From a checkpoint of a small mixture-of-experts model trained on Wikipedia: 302M tokens.
Below are experts of layer 2 (counted from 0) of a mixture-of-experts language model. Rows are named router (the router's row for the expert), up (a neuron's input weights, with its number), down (a neuron's output weights, with its number) and show model dimensions 0-191. Each number is 128 + 24 x the weight over its row's rms, rounded and kept within 0 to 255.
After each expert's rows: "comes before" lists some tokens at least twice as common just after its tokens as in all text; "comes after" lists some tokens at least twice as common just before its tokens as in all text. This comes from a sample of Wikipedia text that the model never trained on. Tokens count by the router's weight.

# expert 23
router [109 134 130  91  96 162 129 134 130 125 142 130 145 154 122 156 105  42 142 129 107 135 119 112 114 138 161 137 125 119 113 195 141 148 126 103 193 134 110 148 123 161 135 143 120 134 160 114 110 101 133 143 138 136 115 117 117 142 118 129 150 113  77 146 110 145  83 112  83 139 138 159  94 101 143 120 133 112 104 108 136 125 108 134 121 178  84 154 168 130 126  82 131 182 100 112 167 146 128 153 145 153 136 123  94 165 121 146  86 130 130  94 115 176 119 127 143 127 156 132 124 159 165 122 145 114 108 152 136 136 100 119 134 103 142 139 118 140 136  99 137 130 188 150 100  50 110 141 132 114 135 129 125 139 115 102 134 109 164 118 144 185 154 131 113 102 110  96 121 127  94 102 144 134 121 138 142 158 166 141 176 111 155 104 130 125 125  94 101 129 132 123]
up0 [152 160 115 147  99 126 105 128  93 148  92 111 114 181  82 147 127 145 118 122 126 160  64 142 138 107 102 116  97 149 107 113 124 133 143 111 125 112 135 126 131  94 142 111 125 146 119 143 118 194 100 115 113 155 111 102 153 103 107 149 162 137 123 139 100  66 119 140 157 111 104 123 179 149 125 140 177 120 117 146 110 142 116 131  96 155 145 115 110  97  84 117 170 116  80  96 125 110 128 120 143  68 111 144 142  99 153 126 115 188 126 116  89  98 127 128 129 107 156 129 154 109 106 138 130 160 117 149 106 114 137 136 139 140 167 147 126 151  76 114 126 146 132 117 168 102  92 118 100 132 132 135 101 141 152 146 134 111 159 116 148 102  98  98 144 174 158 158 124 106 123 161 110 140 123  99  89  86 158 128  90 159 122 138 134 145 121 118 152 130 110 165]
down0 [138 146 114 114 133 120 120 122 134 117 134 115  77 135 109 160 112 129 122 119 120 154 106 126 110 143 121 124  77 133 122 127 149  84 148 105 108 157 147  88 110 148 156  95 104 131  89 129 131 161 109 121 125 155  98 116 145  93 134 153 169 110  90 110 126 117 139 116 105 103 149 135 157 120 140 131 119 144 137 127 109 109  90 152 117 176 133 125 171 123  89 132 115 121  88  99 131 138 156  89 104 111 122 148  70 123 139 160 163 131 123  52 125  85 102 144 160 130 124 139 173 135 161 134 143 137 120  74 132 154  89 140 164 127 140 106 141 141 121 109 104 132 147  76 131 138 142 157  97 100 126 114  90 144 139 158 111 111 158 104  99 161 133 108 179 130 132 112 102 135  99 136  78 116 142 129 127  83 131 129 118 180 148 166 164 147 152  79 139 153 102 115]
up1 [147 110 123 127 110 123  99 127 136 162 156 122 145 145 146 142 144 110 142 103 150 113 101 137 147 148 122  86 119 108 134  93 172 148 184 133  93 136 124 129 146 103 152 139 123 134 162 161 107 174 128 156 135 118 118 114 114 126 105 134 117 127  90 133 153 127 125 156  94 119 103  67 136 102 118 155 111 113 173 133 108 107 131 191 153 128 163 114 123 101 134 128  82 119 121 140 124 120 139 106 139 127 125 124 147 125  88  99 141 140 127  86 173 120 117 110 134 141 167 143 145 111 152 147 134 125 121 122  98 156 125 137 130 108 130 132 136 184 134 155  95 134 120 145 159  68 142  50 112 147 153 107  72 131 147 140 154 122 135 122 103 135 138 169 150 137  97 115 143 133 123 134 147 141 150 111 163 128 109 130 108 131 125 186 123 121 116  99 226 108 108  94]
down1 [114 187 117 115 135 133 142 167 130 134 157 137 123 127 123 127 117 139 147 124 119 101 103 107  87  60 133 158 106 103 130 130 124 159 125 160 137 142 159 101 136 115 156 164 103 134 121 148  95 113 140 126 123 123  99 134 101  96 110 106  83 146 124 144  64 157 155 103 125 138 116  94 130 137 107 169 178 141 171 177 124  73 112 158 107 108 111 129 125 162 151 142 154 135 117 123 137 151 108 109  96 175 105 130 116 138  87  94 140 153  95 142 165 134 139 147 123 132 131 157 104 109 141 184 135 110 166 150 107 111 164 121 118 160  66  74 106 146 126 147 127 126 120 138 156 167 130  95 146 125 133 158 126 116 150 144  98 133  96 109 140 112 147 123 137 149 125 148 159  87 123  82 121 151 133 124 106 143 111 115 109 140 151  93 130 134 120 129  88 152 166 108]
comes before: " |", "°", "%", "′", ".", "0"
comes after: ".", ":", "°", ",", "′", "″"

# expert 4
router [131 113 157 147  97 157 109 111 137 112 142  93 103 162 135 113 100  99 130 117 117  82 104  85 138 125 114 101 130 104 139 141 185 163 134 102 158 103 103  84 120 137 114 129 128 150 130 110 131 170 171 103 112 128 110 121 134 145 106 150 133  94 134 117 108  75 112 134 128 151 116 134  96 140 164  84 138  73 156 156 193 148 120 140  95 128 109 162 155 139 143 155 118 165 123 111 151 111 125 127 131 137 139 120 125 187  94 127  89 108 137 141 181 147  80 147 157  90 129  85  97 155 134 145 139 129 110 134 160 123 129 138 115 109 172 143 112 137 117 131  92 130 142 115 101 137 138 109 139 110 136 171  78  72 127 142 115  98 101 110 127 112 161 122 118 115 144 121 113 143 154 146 129 120 141 150 134  68 140 124 105 155 108 147 135  96 171 106 107 105 133 142]
up0 [149 124  56 128 133 136 156 158 113 118 134  87 102 138 176 159 120 119 152 100  85 117 127 147 138 141 128 158 141 116 118 144 128 112 145 160 167 111 153 107  70 131 129 143 141 133 116 108 126 102  87 121 115 130 141 168  78 136 148 105 139 103 123  93 124 132 104 144 161 170 120 144 134  92 130 113 120 151 102 143 180 116 129 134 130 129 134 113 162 135 119 135 140 105 130  86 144 141 123  98 102 118 141 167 111 136 114 126 156 198 146  91 131 116 148 180 183 147 150 110 131 105 108 148 141 153 128 143 100 100 160 136 143 125 141  80 138 132 124 151 116 100 133  86 129 140 152 111  87 123 135 135 128 136 160 138 127  87 123  87 133 129 116 172 138  95 124 166 166 139 125 164 168 145 131 139 154 113 136 113 144 178 127 190 145 162 119 141 123 157 134 164]
down0 [107 103 117  74 125 161 106 128 169 151 111 162 124  98 124 144  89 181  94 100 120 136 119 120 131 136 136 116 169 159 137 134 134 102 142 105 138  76 157 178 146 143 125 152 162 134 113 115 114  79 163 121 122 138 101 134 109  87 124  91 131  98 104 137 106 100 125 125 114 158  72 162 127 129 117 104 143 131 146 135 104 118 100  77 147  95 131 145 186 119 151  99 147 116 138 162 100 134 135 136 157 175 143 103 107 131 143 171 166 163 129 136 146 122 152 104 130 139 111 152 160 123 153 125  86 158 124 128 154 125 117 165 102 147 131 122 102 170 115 101 141 119 130 150 125 167 124 112 105 163 100 137 121 149 123 124 190 149 162 135 148 127 152 139 118 161 103 100 140 146 131 133  76 120 119 159 127 144  87 146 135  86 114 165 159 124 146 134 133 120 133 140]
up1 [144 162 150 129 123 117 162 151 117 160 151 128 155 104 148  96 140 128 110 129 116 129 102 108  97 110 124 157 135 120 126 156  96 140 106 153 129 184 154 138 118 155 102 127 129  95 129 136 103 123  94 138 142 147  88 138  94 130 154 144 129 116  93 122 157 116 133 138  80 110 156 135 173 101 108  95 127 120 165  86  91 142 138 110 115 193 154 148 151  92  99 111 102 115  68 112 131 128 103 150 111  68 138 109 137 137  96 115 116 143 131 140 134 159 151 151 114  97  87 176 131 146  75  94 111 130 102 165 136 144 124 126 113 133 134 144 183 178 112 135 138 145 118 153 115 113 140 182 154 149  96 165 110 149 146 112 152 126 123 128 140 151  91 191 141 124 133 133 100  88 102 140  89 123 118  91 129 117 105 145 129 111 111 129 141 143 133 123 120 139 162 119]
down1 [111 131 142 144 105 101 126 151 152  90 103 137 148 134 150 113 163 112 142  99 118 141  97  93 134 140 151 165 136 117  95 108 104  50 133 160 132 123 139 114 106  95 122 145 139 125 171  90 134 117 132 121 133 147 134 111 123  82 110 141  97 110 143 187 158  99 130 155 133 152 121 150 149 111 137 107 141  68 113 114 138  96 106 112 114 151 118 124 132 133 125 111 102  64 136  75 134 103 130 109  89  96 149 102 119 200 133 139 132 131 126 135 139 128 101 105  79 130 131 136 174  97 140 134 129 124 100 100 147 128 119 100 113 118 101 125 150 103 129 157  82 132 127  82 159 148 126 158 164 124 119  78 104 122 136 130 123 127 153 140  91 114 131 127  74 106 133 124  94 158 155 164 122 146 132 120 107  91 170  95 136 145  94 136 147 103  98 128 131 158 136 140]
comes before: " the", " a", " his", " its", " their", " this"
comes after: " of", "s", " in", " at", " part", " one"

# expert 0
router [119 137 131 123 124 118 113 144 142 142 103 133 129 189 129 138  85  97 158 112 123 110 135 123 126 128 144  92 146 125 112 159 182 102 134 111 154 144 113 115  89 123 128 105 141 151 126 147  99 134 185 147 115 113  92 115 132 102 152 139 161  95  92 142  91  97  93 178 119 146 135 124 151 125 131  95 148  76 158 128 180 156 129 133 103 107  99 176 142 114  77 102 100 191 117  97 170 135 153 124 102 113 115 128 139 190 122 147 119  92  98 127 141 148 110  95 128  97 103 129 100 135 131 110 142 105 101 166 139 144 138 163 126  90 152 143 159 169 125 159  84 114 133 131 137 108 123 104 110 138 127 121 124 109 114 140 112 131 141 130 117 161 125 156 110  97 149 130 145 118 141  87 121 143 170 115 183 122 137  97 120 174 129 163 155 126 123 130 157 154 125 134]
up0 [ 95 165 117 122 172 161 124 119 125  99 127 118  90 179 137 132  88 120 181 128 139 139 141 122 139 165 135 128 145  91  99 144 188 105 148 147 133 162 157 147 123 115 126 165 106 107 172 130 117 104 132 120 124 141 148  94 116  97 154 151 132 108 101 145 176  89 106 116 123 106 157  99 114 154 124 130 122 121 113  93 120 152 119 144 162 137 126  97 108 130 101 163 129  76  96 147 115 158 127 121 183  89 111 137 146 144 105 122  90  70 146 111 156  93 131 122 147 156 136  92 142 156  99 114 166 151 122 139 149 123  83 119 148 111 107 139 146 135 139 126 138 139 182 145 152 123 158 110 149 169 138 101 143 100 136 130 114 147 129 152 104 117 122 138 135 131 125 108 142 132 103 171 174 115 108 142 137 118 167 157 177 129 123 146 103 120 101  71 117 157 148 124]
down0 [111 132 144 138 161  91 146 122 164  84 103 114  88 123 125 146 100 128  70 139 111 125 104 152 138 175 147 160 152 103 123 116  85 150 141 146 112 142 112 159 104 161  70  72 153 130 156  95 112 124 114 122 128 128 131 125 110 154 144 154 106 118 150 135 122 175 163 155 129 102 139 107 115 137 130 144 134 119 137 120 104 108 126 146 150  99 164 127 136 123 171 107 112 140 154 178 150 140  96  65 110 157 112 154 122 121 118 117 163 111 146 116  87 139 176 113 139 118 111  93 129 146 106 152 130  75 178 144  98 109 142 144 117 135 107 144 110 107  99 137 121 112 108 137  87 144 133 161 118 102 103 143 139  93 115 114 130 105 149 161  95 110 129 121  99 107 158 136 158 127  88 136 141 112 111 129 117 113 127 105 178 157 127 156 122  83 147 105 122 126 185 100]
up1 [171 132 147 139  97 118 126 179 123 132 123 144 115  98 116 137 117 101 138  90 119 168 115  96 116  94 118 117 112 138 124 151 190 142 124 146 125 108 101  98 140 142  93 112  86 137  95 144 161 155 115 139  88 111  77 154  94 159 108  93 117 109 104 142 117 136 146 128 141 121 144 143  92 157 137 213 138 112 129 139 131 111 116 110  94 143 123 110 118 131 136 164 136 124 139 129 118 125 115  69 143 134 129 128 126 139 142 145 120 101 147 130 158 148 129 135 137 108 135 170 132 155 103 138 136 177 122 159 131 108 126 155 154 125 107 132 126 163 112 102 108 126  73 173 179 113 112 137 128 137 107 160 108  89 132 143 125  86  77 129 150 108 113 103  86 121 107 181 104 123 136 140 126 140 159 110 168 148 150 160 180 178 148 151 127 104 140 115 146  99 136 120]
down1 [148  72 128 121 139 106 116 148 102 135 124 122 173 123 145 180 150 125 133 116 111 124 110 137 124  99 124 134 122 104 105  94 113 143 162 131 147 160 133 141 151 145 135 154 106 131 109 123 127 186 126 110  97 155 166 133  74 108 120 164 126 118 126  80 102 142 151 122 130 118 118  96 123 109 143 129  97  86 169 167 174 144 154 125 117 104 116 134 166 125 183 142 155 110 165 142 126 127  59 137 128 115 145 151 112 162 105 184 122 163 123 145 106  93 133 156 178 120  85 107 125 131  87 131 111 154 116 132 138 122 142 138 101 158 128 115 117 127 111 123 131 125 110 100 131 123 125 115 116 140 138 121 109 108 121 151 141 104 109 115 187  92 119 140 126 118 118 142 162 135 159  97  78 133 159 143 129 152 101  67 145 195 105 169 122 155 136 131 122 138 106 113]
comes before: "\n", "  ", "|", "\n\n", " 0", " 1"
comes after: "  ", ")", "\n", "\"", " 0", "%"

# expert 7
router [100 145 112 115 121 125 130 153 128 117 111 104 134 147 120 133  83  50 144 104 134 139 130 122 149 167 108 132 128 125 108 194 135 124 125 118 139 165 146 110  99 129 118 149 157  85 108 106 110 102 150 154 114 113  99 161 133 149 127 149 107 121 123 115 127 126 114 153 106 128 136 127 111 104 171 147 109 135 147 115 161 152  77 122 111 180 126 127 169  98 121 154  82 145 104 113 176 133 107 139 144  79 108 128  87 165  89 157 130 106 154  97 127 145 124 152 116 116 110 128 109  92 118 129 197 176  87 131 166 120  91 133 141 145 140 117 164 144  77 111 119 134 102 114 120 146 150  77 136 122 136 117 125 116 142 122 146 168 137 113 124 175 133 162  88 144 165 120  95 152 123 103 107  95 159 127 163 114 144 137 119 134 109 113 150 104 121 113 112 162 115 115]
up0 [131 153 123 107 127 129 131  69 107 134  99 102 142 178 122  96 155  96 130 103 183 173 130 151 136  98  93 112 135 127 130 161 147  99 124 102 105 138 146 117 114 119 103 167  93  78 110 107 115 125 112 148 109 136 153 126  96 101 135 143 111 140 104 145 134  91 100 179 117 131 186 165 133 136 105 112 150 129 153  83 101 113 157 116 172 190 125 122 156 122 133  73  93 110 102  98 164 129 115 112 127 116 102 124 167 153 127 181 139 160 151 117 141 140 154 172 138 130 101 122 146 117 116 124 158 159 112 132 137 119 169 127 174 189  98 156 117 161 130 137 131 135 119 155 121 137 102 110 152 162 103 127  94 133 150 128 130 122 110 124  92 132 101 150 130 122 136 146 144 146 152 104 113 135 126 138 143 135  93 149 128 173 102 118 137 114 153 129 154 144 148 118]
down0 [123  97 107  94 111 114 121 128 159  95 149 177 180 135 150 135 120 141 116 156 140 114  73  91 120 115  94 105 117 128 117  89 164 136 109 160 139  93  92 133 148 108 127 120 141 149 145 137 122 105 143 127 135 132 106 131 145 120 142 117 136 163 106 119 145 155 158 125 141 126  91 119 102 114  81 105 172 150 105 164 139 124  87 146 125 101 118 141 116 131 119 140 170 144 119 167  79 117 135 147  97 155 177 143 139  85 172  65 114 124 102 163  87 142  89  83 104 142 153  96 132 166 150 132  53 138 127 103 129 121 110 121  86 115 178 104 159 118 149 111 111 159 115 146 158 123 110 136 111 147 147 118 134 102 145 145 111 154 127 135 158 120 124 118 103 136 112 114 113  92 151 173 112 145 107 139 108 120 151 128 129  82 157 155 124 121 104 131 131 120 122 107]
up1 [115 136 146  71 138 107 158 163 137 139 145 133 109 108 115 117 124  97 115 114 115 174 135 150 155 103 124 119 127 100 150 209 122 148 134 104 141 126 143 143 106 155 121  56 129  96 130 134 103  87 100 144 141 134  95 195 150 135 114 132 109 128  79 164 151 108  86 110  97 121 131 111  81 155 183 140 130 109 111  95 147 104 148 119 100 143 118 139  93 139 111 155 130 154 121 137 147 122 156 133  87 119 137 127 121 107 131 143 133  77 117  87 103  97 167 159 166 161 114 105 111  92 173 122 112 118 115 149 128  96 127 131 132 117 146 121 137 130 107 126 127 130 108 130 164 141 154 127 100 156 170 156  93 131 136 130 132 109 112 148 110 123 130 125 170 138 126 142 114 165 181 142 112 154 150 175 124 172 149 129 132  92 139 142 154 105 132 131 136 126 135 102]
down1 [ 99 109 117 132 126 101 134 146 139 123 124 140 138 123 104 135 129  99 165 150 135  80 127 118 142 160 133 156  88 119 165 127 130 106 143 152 132 107 143 115 123 113 114 109 119 108 121  81  93 131 124  98 114 104  82 142 147 151 144 128  90 109 149 116 156 111 131 137 123 120 118  86 148 146 100 148 138  92 141 126 119 124 105 144 140 116 169 134  91 121 166 121 142 143 129 170 115 147 144 112  83 145 165 131 125 120 162  93 123 151  97 180 103 105 158 131 179 138 176  90 129 146  96 157  84 167  85 135 147 129  84 122  91 134  93 127 135 131 167 116 122 136 109  96 136 165 126 163 168 169 154 116 151 147 134 123  84 161 143 133  92 136 103 136 133 139 121  94  84 127 113 120 118 167 117 111 120 106 113 116 178 119  89 153 134 144 173 154 142 150 107  66]
comes before: " |", ";", ":", "–", ")", " ("
comes after: " |", "–", ";", "=", " –", " football"

# expert 5
router [112 145 152 106 132 113 132 156 134 123  76 103 139 144 153 173 113 100 149 119 113  99 138 125 156 119 158 141 101  99  82 181 156 168 111 123 139  88 109  66 149 127 113 126  98 123 137 126 130 160 145 122 103 136 105 153 102 109 117 155 128 118 138 150  82 153  96 151 167 132 123 110 142 108 135 102 156 120 149 123 152 124 118 118 140 136  91 109 179 125 126 104 101 133 112 130 142 154  97 108  81 112 142 110 106 179 112 147 141 168 156 133 105 124 106  89 115 160 151  95 138 107  91 131 111 128  75 157 132 146 108 153 119 134 133 109 170 151 121 133 114  91 104  96 175  99 133 152 135 165 100 134  83  74 130 124 125  99 117  74 121  94 135 120 115 118 150 115 139 141 104 136 135 127 147 145 194 106 129 111 136 150 144 178 124 132 140 145 123 128 125 157]
up0 [ 72 124 114 150 119 127 146 129 144 180 104 133 133 152 100 103 112 114 114 160 103 152 127 164 127 137 147 158 158 107 120 136 153 104 141 164 137 192 139 134 137  89  94 155 132 127 142 141  99 100 152 117 100 149  99 101 142 139 120 109 149 147 113 135 130  97 112 131 138 119 127 133 113 117 145 113 143 140 107 129 162 183 101 130 131 131 140 148 122 102 107 165 138 116  91 113  97 128 128 151  71 119 146 114 140 131 107 140 142 113 170 124 165 136 144 151 105 109 135 152 117 106 136 140 139  92 115 152 116 121 117 122 135 107 169  97 132 129 139  93  91  92 177 206 117 137  94  48 144 141 135  91 144 125  70 161 128 168 130 141 131 137 107 114 119 142 151 126 150  96 118 132 115 161 118 115 111 138 130 155 112 132  83 116  76 101 115  81 111  95 117 144]
down0 [131 130 137 100 127 140 156 131 101 156 121 133 129 109 114  95  93 129 146 156 124 193 176 117  85 153 143 145 129 143 141  85 102 156 151 124 133 153  84 139 134 136  96 146 175 143 119 150  98 122 121 108  90 129 142 168  99 144 154 138 136 118 133 135 152 127 129 154  89 126 127 141 119 149 118 120 134 102 156 178 115 130 107 127 131 138 126 162 116 143 116 132 148  93 147 122 143 130 130 144 139 132 153 153 163 171 143  99 139 120  90 118 129  77 189 134 127 126  75 108 124 132 122 136 106 133 172 144 111 138 150 122 114 132 178 143 130  60 110 122 127 147 155  86 111 135 146 132 102  97 130 140  82 117 165 114 170  83  92 139 106 151 100 146  99 125 149 121 127  78 121  88 149 100 126 114 101 148 135 140 132 145  52 106 151 107 115 141 169 130 138 116]
up1 [152 111 126 125 109  94 125 172 128 108 150 113  86 130  96 133 127 118  97 117 135 123 113 114  95 134  88 134 105 156 101 131 120 121 142 137 111 126 147 124  91 160  79 141 100 141 143 124 135  74 116 125 103 143 141 128 159 134 114 139 143 148 156 103 160  98 118  96 145 152 140 138 120 116 168 117 113 128 128 125 137 128 137  98  44 147 161 153 100 147  91 119 148 127 143 103 137 111 132 102 145 133 113 142 143 118 144 171 173 124 149 100 117 126 153 150  83 102 185 102 119 116 121 138 123 145 120 167  95 102 129  95 100 127 150 164 143 170 147 107 151  96 112 131 132 119  99 102 135 144  55 141  78 137 100 109 115  99 113 103 120 134 184 117 144 136 130 138 129 111 109 129 121 157 127 176 117 155 126 154  74  97 153 102 143  84 173 115 116 120 137 162]
down1 [124 137 101 119  96 137 141 164  85 113  92 164  99 142 131 111 154 135 160 109 206 132 120 162 129 120 130  89 166 112 119 156 124 131 126 153 135 144 131 151 119 131 136 125 109 107 123 153 130 140 122 158 125 116 110 149 152  84 109 166 171 154 127 150 171 135 133 133 119 141 121 105 122 120 132 163 191  94 153 143 103 149  88 125 130  91 126 111 138  99 153 140  81  97 135 118 169 133  82 129 115 131 126 166 113 123 135  96 149 146 101 119 128 117 127 120 133 143 110 143 118 149 120 120 124  86 108 159 124 171 160  69 138 141 176 129 147  90 130 113 114  89 136 127 138  97 141 115 111 107  83 122 141 115 156 113 118 137  90  54 134 156 134 165 137 178 122 112 119 138  89 133 140 169 177 116 147 123 159 113 102 107 139 143 108 126 113 151  98 147 141 110]
comes before: ")", ",", " |", "–", ".", "\n"
comes after: "–", ",", "19", " in", " 18", " ("

# expert 15
router [132 141 142 124 139 134 123 120 138 194 125 152 147 150 115 115 125  95  98 155  97 120  92 145 107 181 111 125 153 108 165 165 168 137 149  76 150 136  66 126 125 145 134 127 117 122 170 168 122  99 129 160  82  99 110 155 112 156 124 118  77 126  82 129 144 100 166 157  89 145 139 131 100 100 152 121 189  96 138 146 184 119 117 119  93 162 135 184 117 116 111 130 130 158  67 130 171 139 103 128 132 130 146 121 141 111 132 145 104 107 142  83 160 176 131 105 110 100 128 133 154 140 101 101 102 133 115 151 122 145 101 125 113 114 132 122 110 121 116  97 144 120 150 120 140 128 128 102 138 121 145 142 104  87 124 154  80 128 101 108 102 151 132 151 105 153 118 156 131 171 129 120 113 151 125 142 143  96 144 109 125 160 112 171 134 137 129 132 126 128 139 139]
up0 [164 191 109 110 123 113 108 180 151 145 114 109  99 141 103 126  98 132 133 153 174  80 118  99  99 106 128 129 137 160 117 225 146  78 102 113 122 176 174 109 107  93 131 136 155 128 131 145  97  96 126 136 136 173 109  96 145 141 133 143 120 101 118 110  96 119 113  96 142 166 166 109 115 121 155 126 156 113 117 119 135 117 130 131 114 168 124 151 132 137 113 147 133 134 139 107 122 104 103 110 139 147 166 129 154 135 149 108 144 111 103 102 140 119 131 107 137 113 111 122 112 126 111 115 179 106 138 110  95 122 144 149 160 100 150 111 119 144 108 159 108 110 161 131 152 133 132 157 133 159 134 158  84 111 143  73 117 113 159 123 143 118 118 117  88 115 125  95 144 141 116 135 153 148 164 107 159 135 133 158  86 156 160 129 110 154 104 138 148 185 110 112]
down0 [141 179 124 147 155 115 128 104 157 102 172  91 126 164 156 124 126 121 147 151 139 133 157 118 110 135 140 134 153 144 171 110 155 109 144 124 115 136 117  74  93 149 156 104 138 128 120 141 159 138 143 107 104 122 118 132 137 125 174 130 179 134 146 113  84 173  93 122 120 137 156 131 137 152 153  94 128 167 126 125 147 122 108 130 170 129 132 116 146 122 159 158  92 144 141 127 152 159 145 137 103 116 121  94 147 123 103 157 156 174 132 106  96 135 116 159 149  80 128 113  84 108 131 123 107 146  88 135 123 104 152 155 140 128 151  97 135 135 138 115  99 116 106 156 103 155  75 141 147 111 146 155 116 129 125 119 160 110  89 130 114 138 165 126 138 123 140 167 121  47 126  74 189 138  99 123 128 150 122 147 103 119 169 132 107  81 104 162 108 110 134 111]
up1 [144  88 134 131  89 113 149 105 156 127 133 154 119 155 135 130 124  92 166 111 107 108 117 170 114 116 137 146 148 153 116 129  95  96 123 125 101 156 126 109 165 143 120 109 153  95 104 131 126 135  99 155 122 178 122 187 116 148 185 153 103 126 167 132  98 152 134  61 164 121 133 132 141 134 139 148 142 144 142 108 110 113 137 124 132 129 123 145 127 152 109 113 112 101 145 144 121 156 110 116 158 107 139  99 124 138 131 128 164 121  81 132 101  91 128 134 103 118 130 108  67 103 146 115 177 129 124 124 118 117 155 111 132 111 143  73 120 137 113 137 109 133 145 116 136  93 168 189 183 116 120 155 111 119 114 136 201 131 122  85  90 102 118 155 141  92 109 158 133 105 142 100 157 155 159 138 127 123 141 116 112 128  94 119  71 103 122 112  90 161 125 121]
down1 [110  93 133 137 131 141  98 154 149 139 146 100  98 106 147 147 156 136 107 102 167 162 132 146  80 118 127 101 134  89 144 130 124 152 165  75 100 143 128 131 179 122 136 123 160 130 107 117 101 142 156 148 132 131 162 119 171 129 110 127 157 126 142 101 120 128  97 111 162 127 153 135  81 124 128 152 136 123 118 161 103 165 160 119 139 149  94 127 118 140 100 120 155 132 110 118 118 179 103 123 134 118 161 110 115 145 133 126 159  97 140 104  85  77 180 122 124 108  52 118 125 117 122 133 133 156 157 100 181 150 118 128  81 130 140 133 156 130 150 155 126 100 152 118 138  92 114  81 146 142 114 114 108 128 161 137 114  87 122  63 158 111  85 111 166 117 126 134 106 178 127 139 114 149 123 112 162 124 148 127 137 136 135 121 136 174 164 148 120 149 156 142]
comes before: "-", "|", " •", " Born", " Mid", " Country"
comes after: "\n", "-", "|", " non", " Al", " al"

# expert 9
router [149 117 149 106 106 137 110 134 117 161 106 132 134 141 136 127  89  98 127 120 119 112  91 171 114 134 118 132 112  82 117 186 128 146 137  95 170 137 123  92 116 123 113  71 141 112 144 140 106 106 117 146  96 135 143 136 165 123 143 130 120 128 124 159 125 122 117 150 108 155 134 142 121 111 134 154 149 110 137 117 137 121 124 131 131 160 125 137  96 176 108 153 103 162 120 130 148 132 136 129  74 123 184 138 138 132  78  80 127 100 139 102  93 134  76 141 112 156 153 158 145 101 101 115 145 167 137 125 155 160 169 114 109 128 123 139 148 169 127 138 118  95 170 138 127  82  83 130 145 147 121 133  86  88 103 130  96 100  78  78 139 137 166 149  92 138 148 121  95 150 131  92 116  93 157 121 190 136 142  81 110 161 127 132 145  91 116 149 134 140 128 134]
up0 [ 98 123 152 145  92  88 128 144 165  68 144 108 137 146  83 190 147 112 170 115  81  83 142 133 163 129 120 151 135 116 118 100 116 142 137 140 134 142 100  90 142 121 130 115 153 101 147 162 134 112 156 129 131 152 151  84 140 124 129 124 105 130 117 136 150 126 141 153 131 142 136 158 208 145 150 110 143 116 102 116 131 123 119 106 170 141 105 104 125 126 128 129 123  95 113 116 114 172 132 109 125 134 123 103 161 171  99 111 138 107 154 141  99  92 155 110  98 105 135 122 161 139 131 120 148 139 126 121 159 133 135 141 133 128 159 108 152 116 137 120 127 107 151 153 121 107 118 142 143 124 100 132 121 134 124 138 127 144 156 171 138 140 130  92 149 123  97 166 138 144  91 177 172 148 163 161 153  57 130 165 111 151 150 164 132  79 160 106 159 150 175 149]
down0 [178  84 107 159  90 123 115 161 161 138  99  93 140 143 138 164 123 145 158 158 144 143 110 106 145 139 123 143 116 143 138  86 107  85 145 107 145 122 161 130 120 100 103 107 131 130 178 111 148 148 151 108 124 109 134  84 159 108 119 135 135  88 124 120 119 111 128 130 143 125  82 115 145 146 148 115 136 108 128 122 179 121 154 121 101 139 156 142 154 136 118 104 131 127 149 115 109 143 137 104 102 116 122 152 162 116 142 134 132 120 172 106 139 161 170 124 140  99 130  93 130 104 144 172 116 133 240 166 115 113 154 126 101 122 127 124 171 147 120 128 117 145 153 118  96 163 104 144  99 140 109 159 126 123  98 119 143 154 150 134 132 144 100 134 155  99  82 177 136 152 100 107 108 135 151 107 121 115  85 149 149 124 142 126 156 136 174 105 160 172 104 125]
up1 [ 88  98 135  88 111 114 124 132 128 146 105 144 157 102 147 115 100 141  86 115  90 159 115 121 135 136 129 126 107 121 175 146 130 120 169 140 136 132  73 159 150 127 155 125 152 129 101 113 105 125 144  93 124 130 153 135 112 112 174 165 109 144  90 148 149 173  90 117 162  65 108  94 105 155 164 142 158 129 131 128 123 170  99 150 151 111 114 134 124 113 169 136 110 143 118 183  91 126 194 119 129  74 152  78  82 162 130 118 153  88  99 132 136  82 124 113 145 146 139 111 164 118 102 123  93 132  98 133 154 126 136 137 146  82 110 130 129 129 152 122 167 120 116 121  95 107 136 140 112 164 115 140 134  79  94 115  91 129 129 132 131 142 117 109 110 156  97 103 125 103 136 110 137 155  74 159 144 126 136 101 137 102 136 118 140 121 128 133 125 142 125 127]
down1 [163 141 116 130 110 172 124 177 116 115 175 171 152 114 133 116 107  96 145 119 154 122  76  79 128 136 120  99 117  82 120 143 134 138 165 109 139 141 124 148 149  95  91 143  96  79 146 147 132 157 122 165 169 109 108 140 104  96 141 121 113 134 108 131 150 102 130 146 116 113  93 146 111 100 123 139 135  94  80  90  85 124 142 107  93 101 147  81 150 147 106 112 159 129 173 124 171 125 134  83 153  76 153 112 160 139 115 117 100 168 145 122 152 132 149 130 104 126 152 127 130 145  75 110 149 134 175 127 112 158 126 133 116 108 124 151 137 135 132 114 124  92 102 105 111 106 125 121 162  85 139  98 134 103 123 153 119 112 124 113 143  81 122 122 130 184 121 138 125 123 158  96 134 131 130 160 148 114 137 108 154 129 127 124 106 123  74 150  83 127 104 136]
comes before: "|", "=", "-", "The", "In", "19"
comes after: ".", " |", "=", " =", ")", "\""